config.toml
num_hidden_layers = 12
n_experts = 40
router_score = "softmax"
routed_scale = 1.0
num_key_value_heads = 6
head_dim = 96
norm = "rmsnorm"
decay_fraction = 0.716
decay_shape = "sqrt"
final_lr_fraction = 0.0
Below are experts of layer 3 (counted from 0) of a mixture-of-experts language model. Rows are named router (the router's row for the expert), gate (a neuron's input weights, with its number), up (a neuron's input weights, with its number), down (a neuron's output weights, with its number) and show model dimensions 256-383. Each number is 128 + 32 x the weight over its row's rms, rounded and kept within 0 to 255. Numbers have three digits each.
After each expert's rows: "gets" lists some tokens that make up at least twice as much of what it gets as of all text. This comes from a sample of Wikipedia text that the model never trained on. Tokens count by the router's weight.

# expert 27
router:154122130136084169107116119112145130118140097140066119115165126132118146135134123135125114130093157160127093130155119182168118158142140130159134117097082129093130125152084129167128059116125150120125122191193115121145125106133118189131146216058117137150115111141064145143164169096145125109114131143101113096190121182071071127124141113103106094075116149079125129122113110084116153122120
gate0:121096108141143138129094121123129175127174065144125098137078120098137142133119138126125147132146149165136117126122139117159134112139127090135191145152094086119120157133124142147134123103140117044143209087142077163152072091186119153149112170110097184154121082146130148100170144096117163132140143162171156124134155174174207083072172153126120064112089124160109115061100121177102141134116
up0:129131165085184188157126172132153131104087133054075108104109110113085116155133109145196085139127141173146110099108114207116142124157138124101116136140086100140144148150138104131123123150184178122129195147141121083126047128145142121173093113126084110175108195149081142179130128145132118082115082154119192104125141102113079071112195119159119174068122192128151084093149135109161136123160
down0:152193128080187129087129166122112112167116149087141119110130101108100092130098141147090111168120065131134173079133164150128101137159115143102095138146133132084130105084171086099126171162139157139063140160139158074094144154141144044076091161110125129127140177127131135135086117110086098163114101163150114091171116120150090091129082162117206168149133110133175136191099186140125081110093
gate1:131158110125061132093095121107168106133101125112109075094087153140161125134127133177132112078145089105119101146093142147132156146124100206124179155090109112096117151164145183104075153038177111137025098145140136179167116073113159139153162127122143125152195122098074153144186130142145146122136131175160093129148164122105092133162165128109158150155145053074124098097115130142102148144085
up1:157121075187175111071142110124152111205156161105165138113099187118137112130122100106114071143135161071096136154149139144143071149162139094176111101118135201120110137149145156129138063090119081143088130164143138108133102161117128138127138097053102134104156139168094117118136077140123080171172178131139172163105165127138118147125112112157214133196094168101108211134130136110145099107111
down1:139120172163105161137131148129168131086146139104109146135148153159144157114116057110152174139126107114161155135146096114165159033150140180173150104153115123159133079102141169155120126145071147131139072115134144134147136077084152150129141163121116114187167146165119163116150107190139146085094145131122117180100087143078158170098154144118063083063088166224107084132054194135130135121175
gets: ",", " and", " ", " to", " by", " on"

# expert 13
router:167135170102103092161139084122147145154091197151148116098137178133119173137141123150136204131109088166121148146223136148097125163119120137148127132070078110163109188119069188142110122004144133131124140162130131126160145056143129101124132145099111137114110169096081127101116099194144132109141121177133159047115135151135133156171138105174120018130125089072136129131171135121093149133142
gate0:145104122113158160127151147149176135100104144069159100114135085119086151146159081146112158115065136150151090108105054157157151097107137122112071166092114152107190159117085138077095155119120059061133165149143153098171145109149131107121121130169140127106091130067136179141182098168106156128157146146092098128144087098132118108178154188104197085148089138103150106120122096123197165093132
up0:187119136106142130173094042182100120124126105171141125099180150149139101165177136090158142130108188092079116126163152092135133079184086124139175135183105089090108072148114162177186156143175161136212137158153097156109129137106139117109133107177206146114163120145144130094100146082123104108117137108144123171202169126139143132065150113102090153082167083127140133119149072128126102109194
down0:142101101172124100113102190153162136099110136091120083086103099128094103170089132148115166102094079142152061093044147070125166191138147099159093061142060118099159145066114169169102130101189150136125139166111122140141143118151137078115145126159116107165121049071124136125157083140104158148149117137158122138152080156094161132178200199132121085073105138121076083142172091083186116130167
gate1:116101174153168141129031113072130135153116152136158094145104163158116140155109087047159123113050141088104118124122169096165156144150136117122104146096067114053136088108078122183139084099180112039150151128125091147142119117178133130119123098092103107152130045174106167182099117103209115138147124099132112069116119138096146097100142128083151169150149135173143116114150131160084100116109
up1:158158160106161188120150138085065127144082130151062114193041148158166109109131148121133130089138133135155142130110120116142113138150136152166080191127173095180108174148120162186153147122101098150145146137082090131113113132122138115143109144077148157074126185094180154164056101061172076109110072104106175085103130132096143122119120103105160113159161081093179098125111141131125202166081
down1:120138138189179146138117105123062132162151155157054153127184120144191112131157093151147206113137137102068124066136189152141087145142143075108131097137150134157140125158149129151129139128104177121123167138143156142170094131105081134154177168127150147125105115124153166067156093145121138114119069098112128098090161155135159081170093154148117098150106120126079065084174076111156218115106
gets: " ", "|", " he", " A", " K", " Y"

# expert 6
router:132128088123066066149176128121095133129107155134038104129022121130130124140159129120132098122120070056154176152181124093115131147150124115142141152098136140053208121127111151147134108132128033119106154140123126119126130140117124222130119118097118095149127081129071143129132109166139149131128118193109116075064151156128137112151147090110058135173192155103115115088138110122098139137139
gate0:152085147157104148173131152109129179132121122161123101131133177107066118145116119135203102129090069122149126134158113154143127159126159140143144099166177079080088100128169127122124150165127136170149167137104140124137062128124160116130148117091091107116120149151112129171124166121138185081077165124129127149133084185125129083131174129114108128091110092131126070065072129105113150158123
up0:041165138153119100123104123132180168119196137065155093184114105108131123145123125137156102122125129124140162114078120139077062148147126123098102157147122148117114106177108152125099067173136121028143160160120118118157142095141127141116042133123212078124128226120070126147104132139124141146069135156188105164095145154105127144137089140139106118154115160062118110093086105170111125123093
down0:166138087198131056122107095125177140117133073124128080164132095114136162099165194147169157158145194131188129172136155179125169127139180134091151078141109168117096128115128090076132144135175193141140104097125136100154107099172157146146103168090100088132057156103100171138101061138182188131105095142172063148114174226119073125124116160102144094174115085086104136058173102176160121131189
gate1:117125185159135112117144139142144070129091174098078109087112097142109150136130142127158130130106165211139141097095120082094139136146126116115106115164130115140100098097156097143129085138114102092111158114089180138180103093163150092132093100098040123160100152146125131153142143103144189142125153120090133094152103167128105115113151125107097141187156175092111137111093105146107170136207
up1:163127189124115102131165184114125107126153124064149082020103185087104087130122155111145106093120069077122057174122076140117122111130102099135142146145068148126181131104067112080133151122095123118097133140070130150103126144137122146195161093125116103180146111142142175101124100124227130123154089101149041158132127179136141163098103118132096082122116130154126107113105106072103086147165
down1:130124144152112096102131103102113128164111126143185171188148129131140099109104190142137131119126125117088121108162167160149084160126117094171122135124117176108115094072168096156201111118086105153125124082122169090097154109117123164085184066121136169140165131132134164137137151169155130140140162163106204136190152138173166143161117175149079161120079178129101144128137122124081067121128
gets: ",", " |", "\n", "-", "|", ";"

# expert 39
router:064111152154096062138122140102139135077196168102111110086088198126131113124138107122136119111094070140142129140158135099096121150145141089147114036159117140161156131143139166109163164078134140074088138146113127123158133117123135141141105133080107124137129122049110112124132134195116139126129108136122113013160145138144075137083139111116131108108158036102138145126149126122136126145132
gate0:077172178111018094150105105151122180099096134139115068132139132133079144138205120115157101049169097149177130189129062182133149088149151135120145048117169058114046139131158165115149082127093103128127178134121073069177111108140165122122131128144099133162083087132158138101155144121139131156135105116087169088171134092149109172156177166112131125126148063102166087098115110127084151137096
up0:118173105166112116143150146092141133169191177115127108169122146092116104117119056178165148077151063136143090101097118175112124129133142113168076176117061151093148162114099136143137162101136131108119146127133152111082162171170093147104164109144119198164041114164102038187125108149152155127135158199138142100127194127087165142075136129172129111119155149129112087151112136095218161101169
down0:141156125117139121098078094103112114154089162150139114140130126103174114177121150143148139116136111165101139130159141166089098139151107142171172103144120083115153113092123070125129132125110175159144092114104117087099104138056154126111114093153133162116130113102106043154089074103080102125066138129168133128128159030122104137149123145079150129156061108145129162156123132149121125151151
gate1:174063116158095174149103177122142099085169089149171100149102163157147142088155132132133146123129176135197078148164116195064140132121162122079153098174068063146157151145090103086101138140163069105148124100141091095156147094112194142070186155076133119122120130066197077172128098142124174123098094190107123115087110107135147070162157165139126136127186109190113116163083104077144147168149
up1:132113139111122127106115153156091075156119096171175190127124114089178106142099143128108097169135117099092151112189199161122075075098132111061084093128082190163178129053109107090124124127121101120159101085131149167113165156082098125069100106100158155099124160087177066114080093098083128145091149183089113101153164109134143137162063148147165136124108129184148161180159141132146073056104
down1:164086100205106158183111100063163160045120113130131103086153114172064107113172156152117125091121126197126113151163099169113156169182192148110192103102112122111101111120168151141080093128151126132152110111121155078131155117118169144167160183115094132160079143108149124139167102118155160146148067148134051155144108138081103110144165212150114113073095114094104103109129100097091196171146
gets: " |", ":", "ed", "a", "y", ")"

# expert 35
router:099110101135170090118184145131079124121176073166098129110104136108125118127163132179128135120183240125151132142173135190156122120129157086161141140151103127146165144135169126125138210155131114096143136158116115180122145120129133121149126125134108142123106145118117154159159071140127142120140122144125127058107137110094092149134135145168112061088128111087127127122113136117142149145146
gate0:124127100098129110143125129083121196170131074129112095124150156183123119146146097128165110097095127130168110176129118078131148117147132191120153074114082151194123151148165109122142095069149127162098181092109147121113141055169201075106129168168130197154140111146090119042144164078153101073192122128120134106179059149121127112119126141092122151151145128134131160223115106105097106138117
up0:128090186134082087158091144114131127079103172106067124128124107155091137100164112179131136102157151122117120149072091169137163141162170140121157144110142135141108077144073164131104123175168151113140114141140069085177067156131172169158134173117106084156097111148104157142168123148190183125130109119158179169156135163113120152079184098114133099147142093114088104063090092163117194140147
down0:133139128086141149091169109121093062127128157155112126157120157111170162143116120143112140203108091126040121091125151157100042104127102137126098158138086156121131164113203121133172111097104161083138086091107143098159124170130086160095078163106136133130142134138086085091165145114105141170118173118108068138162187117176163127132134145140126151100115143125155110127180146125131106106105
gate1:164124168138138079133066141138134164097154097139129151089149128134099105126102107181153191097169123144119131129158154143144150128153176182125105139177105162079069107141135158155083102106153110101099130127098164103140123108146111112132179103189074094129104136105123140167158113110153155097114104112103081123104104148119152102151198095121130162100123127144118096113150116157134110169165
up1:134153089126182098130077071108082158124120115135129080138108185153123089156157131138150156132082169106151125182056113139140091146183095131158168204145142119111168106109166115134157080172069208126136188142154155178115108068114139162062103113187146078158174110174075133102103107162129145141056165105121127115129118180086124164133160078070162154162128086159156157175111163173160105109148
down1:097178161141150102139084100110146105115138116113125213112133103092141101093164158113106110117137181136200074140107088095177107126154097173090190124132154074135162063168083102135130167208097138106110190152135167144148135087164058103109123091168172080132154122173110167114089170143091109090143180169175092091105099119068091082092140084107127226173161093134141124149136190148126136127119
gets: "0", "3", " |", " D", " P", " had"

# expert 22
router:166096130135068180132212110107179146114138113145073124068091099128116124116147109095133116128165115151132143124126125114157131159130146169109130080066142110157188080117101066098104185079127104128133141125118135089117132131110132150132130147093138073126114191118145128160149081110146119126160128043070098048090148088197110110131125186210034018192137113170119113119142123115108128141125
gate0:130098153135088143066132171134188141126119139109085035148130118143121178096121090167112140090100157108157096187135107145163185212165163151088118170122087117106116091119147125144091101135097143091127128173129097128181138109143148093202147143137138069161157165079136139169085156145171181062105111131138119059085079151153143104100166121168127149130151101128158114095123115154114184125127
up0:149089127052103101163162160172133137117135159125114111123110137128110191165116123145119085128101127131147116088108136114163096126132127111123109113105110091102084185140105159124124097111125117134116158142124122139139121170126132089134071207149150129122135144158096068151122087128123144164128112122142100154142182165133147095144130104205169176111153095140133133038134132159146146103110
down0:146131102045072087139129134091116121124136128095090077143158131091123121109148084173094081147087164175190131199128148119145102151187134111167110133156124147135152122169120149164170118162144131145140205090093146131073133167125144118115041208151116117094118124095122086142095110078122131139121055098137118176106106202121126142159147129111078122101107068201121121109124126144117178141173
gate1:130100135110140053173156176136188168088138110148102096109205083124091098111129071132144169125135098120118089168072133163093120142160178152148128097095112093047087118140139093158122114116115114086116179138134080139109083180093209146156163132164163085128126122131091154087150141147114197113183102119068066182169123087132062133121172153113059088210126106116112124099144155088117173144146
up1:115119127106186158105143149127132143082102162186121114091147084144080062092154101142134130117178110060086084102156085101160137135156055143140180037125086092177133178126089095114067081107165064151125123131190087122131130136172146152166156117158152101130087141150135148116071142182079140116085140154113111098138081198151056116165071168138131144148112145109104099173152128122089155078187
down1:093182156171147088075134117172127109147088139077129187147057130128150079121056152129191126143191118127103141046106176155173109135043112139092089138135168095168101097100141128044132158111113157110126023084157162126148144106122110108092098099171154112122128115114115033129144127116107145144057192121133185137171078103119154115068102140161141137129113174124139164135130129173145109095080
gets: " ", " |\n", ":", ".\n\n", " with", "|"

# expert 25
router:140107097139082086148170130118183143123142079135109112121162052139132138100117127141141105123065189052133176145150112035131133109139139127101135128118113115144138127132093137102130113102140076141121122132103146123150140118127131228144131134171123091147107108110076140138119174114139150105120127116106202048135080170115057128084138222093071186083111120145123119119194116113105128136128
gate0:135130116142186129136144096145195100111129179161133164128160082105094107143199111117117089146121115107122162071175154142131115061122174149137185056133137086160137165127130112165143138121130169146121113148197097082085089149153180199076116179183152150200112135089148121140129163157136119106099148134162091118118144113062090122082147163115179119100157152109167131126139119098223120110114
up0:108157156139103086164155147137098153103065088153107096129079178134107226170172113146111118141128141078111057199115158070157155100180120128025099124140098127074151162156104168100112103118159079100132103132093101113142179075095101072099169112072110114122157091062156161144152136049181150163156109137136169153115133143122130138174142120120112098140092151159120054150165120118110180170149
down0:146170102072122133080133074168155144111112172158147105088178120115160118103125107072143113139130165118157110162174182107125098077133151164098160149193114085129157134153078094108136092152091108141197199081090091129170110123117078165085142165154198091081095179156100140127142137137153091092125146146179104130081109102108107129146120098056147120132133132163148149148093103102159163107132
gate1:105127190100098126155089114145134127103074141165147136099119126082065181042128149068102128124108064110202142137113085137171098203104105127147120103170120104148113144123148111135157156115171143146109132142081162092147146128079128105196104150136114103129094103073114098103112120181146114112128081081059087146130139159129072167164144130115109159096150182121145079187151145146147119069150
up1:126116150143162131137147105097188146072118185093153119162155149130098149179120079169091159132124172133106124175132138145111104113096126169076091164088121110151085089138106096063098142146100208119157144122193082096063075131178120128106144180168123119097135132177177112068098203116088115213106130081175135108078154132192153107110108142081097144121126104181135148093139136137085131126082
down1:134138091179138148101131178080148090120130179075160192160137098087072199135116125110125168087152094109111096136096135108133156125120177134089080121109082117129101140154087173040146163146143158121096171145067105127112152158139110096108144138148089146134134137076130047138128116161149175151143074113154103131071130093141115102106144071141131136142143134172182093134123091066094163146161
gets: ",", "-", ":", " and", ".", "),"

# expert 36
router:163119139152102149136176138124114137116198147107086116133128153152105129104132132140130083126083097148118107127101127119136126126132162139180134159223141119116122162142077115206104096140134099118126130110139089132148134166148154220137150131121138149144121161116042123118137066076125119118128126242058104194180134106143096117126120064043105100118121107183126107142080118110178124145121
gate0:120118099156108082164095189056184130155097127165115147137165128117091161156138095133146115108083129096136157156136120182095107087121123159168154119162119067117167132150082128137110121106147202107146186124116153106097122123120153097111174141167057078105156133156139133175101088132125107105116141150130129168124146182148116159106186158131133140088100114116045145150171072149152150159192
up0:156157075085138117153142099122112124147129124146140182107152129092123158176163110157153115161092112115109167111121142119121139091108133130067090129148116134046086141076118148128155136064149180156112109102134111114114150157122087153114100127104139097105161102144147122123152098152120154170079130180083129151106133126145112165162131045127122099106091192101181144130046160135060112121097
down0:127179099127117111131094115146177191131107104110141115104191085125068093118123118125185131147100174115168151147113106019139141164136131162117183112163079093121110134142092082121134077145095105078121136132090157123134166121138120140118072132156087113115103157114113112156133146126159164056144112081118041152134098135103091194147124139068073132130119174135111130143109123086127223151146
gate1:153093132065136106133129184109142173107098099130128105135137107125130151116107085166113168103119147094159131119119129120104112126127111255140121140120116072120138100127090142157126117174126157155095122104138117099123154113158188135196162141107090090118070129158151141218141076129173081102101111133111132139162110143146135111108120133090105135133119117143121102108099088131094139127168
up1:106162110153087129157112137112179128082092160137152166079170109196126106153136154161116076118088108110135130097146085117138148041142120119140094147150104216143117121181116137111132091142126169134146113145168156095097172124105103086169167052103117162167105138115140143108135116140140157114129117084148071142187193129169130085156097162112159193061196169134171146065135123146066127157171
down1:112158086159111062134132128128163115142116159105147182092098126110080144129141193097120111145140147091131135116203135119176154183094092148152140202136115107122203123165116115135161072183086164128129114086135136171118158105108097149131121084094117109114124132160091099084142112147122160110151151124053117163164104126175078136087029122124106154128124246148171199090127134141131159136125
gets: " was", "9", " of", "4", "3", "i"

# expert 30
router:205123091131204092125102105116128117099130082109082116167165199164129152103136108179128104126164143146136167150073118100145116068146140124073129106101140118175155133124131134186097218039127145093102124167094094159128121136135138221138142112147133128160109117126074134102168104116147129119136106141119100041088141113076094119055118173139086111031164126144123123116190119090141143135136
gate0:125070083111088133132126148155156168102103129167074122117127099111136132128163067160108135149106089179126131135161160138106116139077102138123152132069161090160087177144111158134147083044149143138160205114117090131119082090122157118125195123178114128123158180097113109123148142077108115154072125142113145137110147098164109069111131148123119151125127174113058110091177095112123132078129
up0:107166151118133174088120073131085116151120178186134167150135168148166114203143178126115139160106129067109143085137156144100139088147144129165115130134139132100145143106141072157091114115122151164070095133178108114125164081157056075096110069097158140097186150141054118118103123128113099129137124074118084164142135079133075114138052141151076138147122155088176102154113121121124105125063
down0:161070145187075097188112091104156137087110118106107145200179110159088127121167098152135128114148130173198129127118080129104203157143175155160174158109104080162081150154112145125082125169179096189142175169165156090157095167110121139140094120125101083110118095107157185097137154134150138087132120116123108175093126139135158111119184121135118087129136125118075115081122110078152166158128
gate1:152135139133137128141143120132087152087085116172155136125126111104154164108186142147129188051133159144089105162102156107137166130161139098148104166138097155148139107122129156236136098074135132124157146118137070094105126129087139097134138175138156145157142151101169098089187141177137151128149153140116142128150129135153108135123137156097121075099139105071142091100138123070095138102112
up1:153195115133174105135162097159138096147035168169172131129101126134170110131101108073120124195102110144063091088118152123149123111083119093107138113077101171127148134103141091136102064135113088176156093115130099130135138128128078138090116124146127121080178124125119083106109129104119132154155171107151173116093200115125188156165102160156178124069126162099179141167130101128100045066144
down1:170091138181118092186128127071142202098126131142119096147148154184086137128170120122164099101156113153168112165117111122128201168141121121196116096100048170146116124142129167126084130098138110158152150193147126100177126143135105141151141098127103110126115134123154150184132159139180134162125108134109112130140120089114172140121191115157129105144133135113091098136100071069119127148209
gets: "'s", "0", "ing", "en", "o", "ers"

# expert 26
router:255127187137142141156099135119135146115168102133094112062105219109124132065135115143134127127159160223121117146096119187228130163149130170162142146124133126047079101137112146142146082121152095087101132151150156075140128124145142219119120157183119159146090124087116140125131133072131126131107111108124159199195121163213133114097127193101115190095083124119136138109122141143117128139112
gate0:061071103184121093073063165080150139106136178159120158107120176158120107133160102143156158126162120145193057164093128181109154134111111179140100085128169126141165117119166114114155091189144142146146185112148102091141136127154216141077158139089101155118087142138123044134091145129085193118123047116087114116137122160072119118159184156124177109165100163128105139125075121143096169160151
up0:133172140129173149106124123157123131171090126134131055160130168124107157117112117095128082121159142060153131107066191171154109138121136115133153097103127130077190157161097220121133116111162094156103113145134079080160089121206133159126102142114126070156107086137128184105169075067095146113123127133188116140149141092164139168153100106160160134171132103133188149089130145151108089132123
down0:147097129141085132133143137075112146147158120158183166164156095095138129134141131114167101155063154150118083106121095120161134182116167122101166119176099165173120157131192145144131113122107169107103123137136106176117095055148100139152110070181096121094175094132140144138221127150133147091134130106160108125159094107102100122162203159074123093165132115151114076079120108141104190133176
gate1:147144102108101114150225158086124175141211112116070165181135133151111119124101117111120139112109109110146205155158198109144126219104106149123123138126103095157144169173113131117144124106159109158126151143070149155199104083177129098125069130150068100101081098107193161125152164081219125118144154124123114136119111140103146109103100145091100102161113101160108097172130088125123101161184
up1:117087113152092116115152162135108127112141120145127156119077094105150106138081093108129158102074101128081142105092126124135174178109109134103153180094165156069196097125140119114079075121122074167142109071117108185111127044137109129190191152095104157106165039113130104173099119081142137177099135122162095161147131147091121116124119102120200114079087149150089076169106149102095153131070
down1:093137114149144120127144167141116113126107132143131106114177124138109121075122126145096085167153110179102082159144093076166159181134114142145120116102079149061097143106206133147119112186143169064156146154089100175146104124059079125137123144097073097104116144111094151108106159113115118124172126104105098104137124078196142127110087166126139128117090107092131169140119175106127132129147
gets: "9", "7", "8", "6", "4", "a"

# expert 16
router:154099125129146105154143108109104125116225133131081105144180137165128144119152114168112076116191119127138102136096124183183123138104144180158139080111110119176100170158150133150142147091146044112074131166128105159117126097110126192146153119140114223155127111132159152166136136096130135114134115171141138152108084155140107078139125130145146152082135066183135133131097126116103139138135
gate0:130074127138108135186165150108210147094132095144111107139177124147121117095211092102130098113133148123111151150169139104109116100204148178167081087122123095144145121122050097158100141185098116124115159182124086057143071152084114104158124131213136084126150163121151162178127109067140126097078096111129139124153142175067168154156182118113099177180111220078074114101113126076123141100140
up0:177140100068120152156195123164104082139112115134141128149084121146143103106153135181114135200166118146075183074127127125131024103104165132115113149133157098162129164101133096104096137101089140145095101136138119096094143130128096121116136104118155095080218089108115086134117108136070108101127105143143125166104177108138140129138131117091107140137094158130147179136135128114114093111076
down0:150080077149089150152185087096153133085179169159162118120168115153093173085182061114162125122095150069129161199135137102104110100149165170104149129086084133149135117084124181125165135153127075129162135142151128110137123156112116185174107187189116113169155146110115156142128074126135139119156116146077100126105061188108134093158186115155120093116109140068096101100128139068141133147167
gate1:094148186063159138103136177139135128149126137083156127086138117106120126209083110104135110051096148086095140142108099105045125125115143083130142128116152135162215171106102082125099062151162131119145124117132091164098116090076182102112123069125157106143162149130070138125110186128134151145139109085141093087163126123102156095151107148109146146176117129148080137122138123152147127172107
up1:160105069165082153134097133096102120123113158207126119136121127149158126173164131111098154109164115167145154127134132120103135142101097132118144135210121119065085137082160165156114165086114111085128147195169124164244164144133119128138159179199084090164119139154156115116094073119101155131133096173104142161123125179128150135110142108117090088058115161173129139082155185104153154064197
down1:147144108069117143091074104161160161175118183120171155174089174094087141175134153076091131083114137095085143079150106139136106193110159088171170118092111116133120091146136086133134110111120126130134046088115133170116098076115096110098150098065109120166087113092159110151150153156129110147147126027068134091147142140097122099102119127101129145194117128113106130157152094197099110177106
gets: "0", "3", "9", "2", "4", "6"

# expert 29
router:056119201130140134140158142120150137133167109057121127053099080139129140122122104165139138133068147177139109130114102102186141159115134116159139122113104122194081099188108208156081184047114073142119126154194098098122132112132128203151157132123109182158132174090147132151112072163128133145154130162122107015089130148135160112192133121115137130126123058101135115129159118118121142151145
gate0:142120137138107086159142106114152154089107125138116128073132090111116138159171080155150146108188131128164133168116109065070130097147162162145147114071108097114089119168102153150104074124112136129133134098141089103084129128147153096192139156170116116154124127142172141167152138105110084116139111102051102136107089140138151093114115113081123106107131125100106099105158055091031144130120
up0:138086151073168173140121155105132213132120100145153162069100106107167132127130119136079040138043117160085082101128146124103132164117150146206136166239102126149098099149082143094184136128152150154164137131128130124126155092086131121127167156149157142100114160159081145170073135115127157134116114206148117136156108127107188095064125150116161151129162155199118116122133115187133108102142
down0:112125118129130099096118143178181128145095119098110158144089107080210119060132125098122079148131130110121146168121123145181145111077183069120069153127120133116140108139147137091026157107130097091149125114105135175113141101096126135171078116155090137084142052101112147184172170133113165126088155158144208109113141104166141091155171146110168108142145077082146091118101167172155115146176
gate1:148092189136069112158115084106220171101120064104076101123153129159143134139154136120169125154105139175150080110075087175067129125205122178132146101118158078166054079175157125127111096147174114176144157113072058154159090124173142142177161127168116077111111098115110157165116152130142104104168105068150121122119108098123116132106194121110121173144188103190163079097124107129135154145146
up1:140151125085121056112145088174140085175129146160133149156126115073153129182124178103127115188120145128073136122152113145103088092130109121112092125087158166157114149129158154104141147084087118180131112055109128123138188153136059136106130097127171130091177117111157087110102105179105094169136148118120146132094192106124092168140116127126115137103119146169169154156163159137120091070096
down1:167119153147122157212110131079112195138087117114142079118128120137080161109156090118145142151127143165189083150093107141136151169177142136129123086109109133062062093182109150130110110098164089111122160090104061132165136109153189154163159165131103102146073172112093170194114112152132101117197046126126109128124082157126092110134163138115149086168142132066081116103109103104145181177188
gets: "2", " to", " the", " |", "3", " The"

# expert 34
router:139117173142022140128136105128126123111163096136094110122185134124125153128132130144140114153114081045152168145156116239190124182134113164131130084088122123205085158130124144128114137079137096124138129120100124115137128101111142255137122111089098132130123175077091139175171046068132121130124119145112241130139101127153161133093141235139096103130095065057114127128140110120111128117140
gate0:113129118126093220136178134116152148116151118142151203126084080130102138104124153102108149111108149164187153126132155067161157149194140152185117089132153118155095132097162148160173124098111109056160126150143108125057072141079129134084162170156131089179139053139127161075101116162148177142145144113169069136118127176156109116068111135150065123176149114119126168053170117118160167168164
up0:141129099097110100116113147119093106171109149131164155141153106086170074116150149074120154201118095100129127116108178113130088113127144132154107095089149141106114157124141178080143123133117148155153117131175116147089179114132074137099123141105139121137171129141109058080102162128105121153157154109098146139089157170164107179121091152169089112145122117137138150100153133114157095121129
down0:147150114135067149129117134104129167117143154120069100113150111126111123106191138133167134126170109196184101143185144136124158134216162144140135083142125025144130142091085202147125179134137127096157185171124151154115073100112169152114171170127120136163076127092188140135125144114127174142166110157168126139151068158109130143113110106149143039149169083091133191114145086047085137166121
gate1:096131135101108130110202159059107156158135149121147093127099099110135080122169131185150086090134090125155075131161141127147100112169103078112136075102139098150166098095117125155152087101109179191149133142139163076105127191113201164096105127158115148177105150091167127176190124080110112076108102148154083166153125164141150097160131095106115089124108100087123142121104066165166142153126
up1:087130128103112096196135176131167118133152115154079147108153137125146139089134135178177156085130139089145180126179137109141137065104078150097113116123136120163105074126105133127136118108166109126178097099159109107104098140149135115088178099140114139146133160074124120158178102112158146179144092168126067119159105164121136055189114114203100135034104118093129125107108092112035157103100
down1:156130145101087095135139156122164047123079150158140159109136099113162109124114081136084189161083183128121114131147108121158155120030118114073066095178136104097108113128140098084167114147140130119073052175155101201098160175127135142131092124141107141168188134172135123126110137142078152167150117131108180173122131058171151158175095144100170180121151152179169122186141170046091138113133
gets: " ", "1", "\n", " (", " to", ")\n"

# expert 32
router:103123122138060152125132117111154148116138104152109107073103047123122149097105133140117135126184056099133104137064108044068148110130135128141122218174106120207132210137110095179152214106134036155042138134057115147134122106122127152127149118110131062144118091127105149157122153065140111143143113155097116101148177115209130129128138131120059158123134042159109140108098143123115143129154
gate0:098132094127133093154144124100108181099155139145119153063091161087153098114137064063168151107165125122106101123061119122139130130065072102116137084110135125064094151115058065108101093101189173130132146183117083091196187129134132044077140120150140091146062097120099126185141074159104119094157103123149199124112131127152119122084152083137088136146110093125107153178152117100172117153080
up0:160103154123156126134170168122109140144189129111139115156166156135112132074136047147117167137080178178121152120207154092129130109115145106134109082084079122086151119119113096071152123172111132095151144139158190138094133129137132164143156134147140156139142112232142102110186141131160147135156132077165033145124156138095125162128125186104125177119149185088168141153126143133110157114130
down0:112167155130190143147086114187148088068114124124092153073145111023187106134149139104148080134102091183094137119130138056100141113145104075189114145124120150137144113088172189190167131158207175105124169225081121085142087085135076129147099132101147087119097151102084191151117089082130142174120087137115148069065128134152129159139166119128107110089162110111054152114132102145172134189075
gate1:085088113134175191108105148068088149086133152191052102118082145127142121102146156185146139138132124115158157133130126138157115143124096141132079170108134106154161129096106109143117114114108147114086171148120183137104073121138180124098126132163122176102114105110141186101190127118147116119123103137074140089063112147086156107125167160171182093109070120174163105118091114156107126147125
up1:134134135109057174123155135110150147125139082120186172189130122110111155147121115127120127126160120109148067153119104059101152141153130108162146092166165095131122115144185160164186104085165083162242160114153124110164143173169165130154111149104129127115122126086158111163116142167126156094117189082046099150126153144106140187152091070088124094159104088167122098143123139118128146162152
down1:130157115122109165189118113085113129121152154186134144117165111148143141136112168117205150178196128200145183110118162160097128096173067117112163139077172127118139134111115147137178138149085156160125159132080072147123131124117104163181108123177103149140180172117084125121154116152101121133151152116148090154138066186104133158179073116120094121146148120126105176116126087112139112148106
gets: " ", "9", "1", " \"", "8", "–"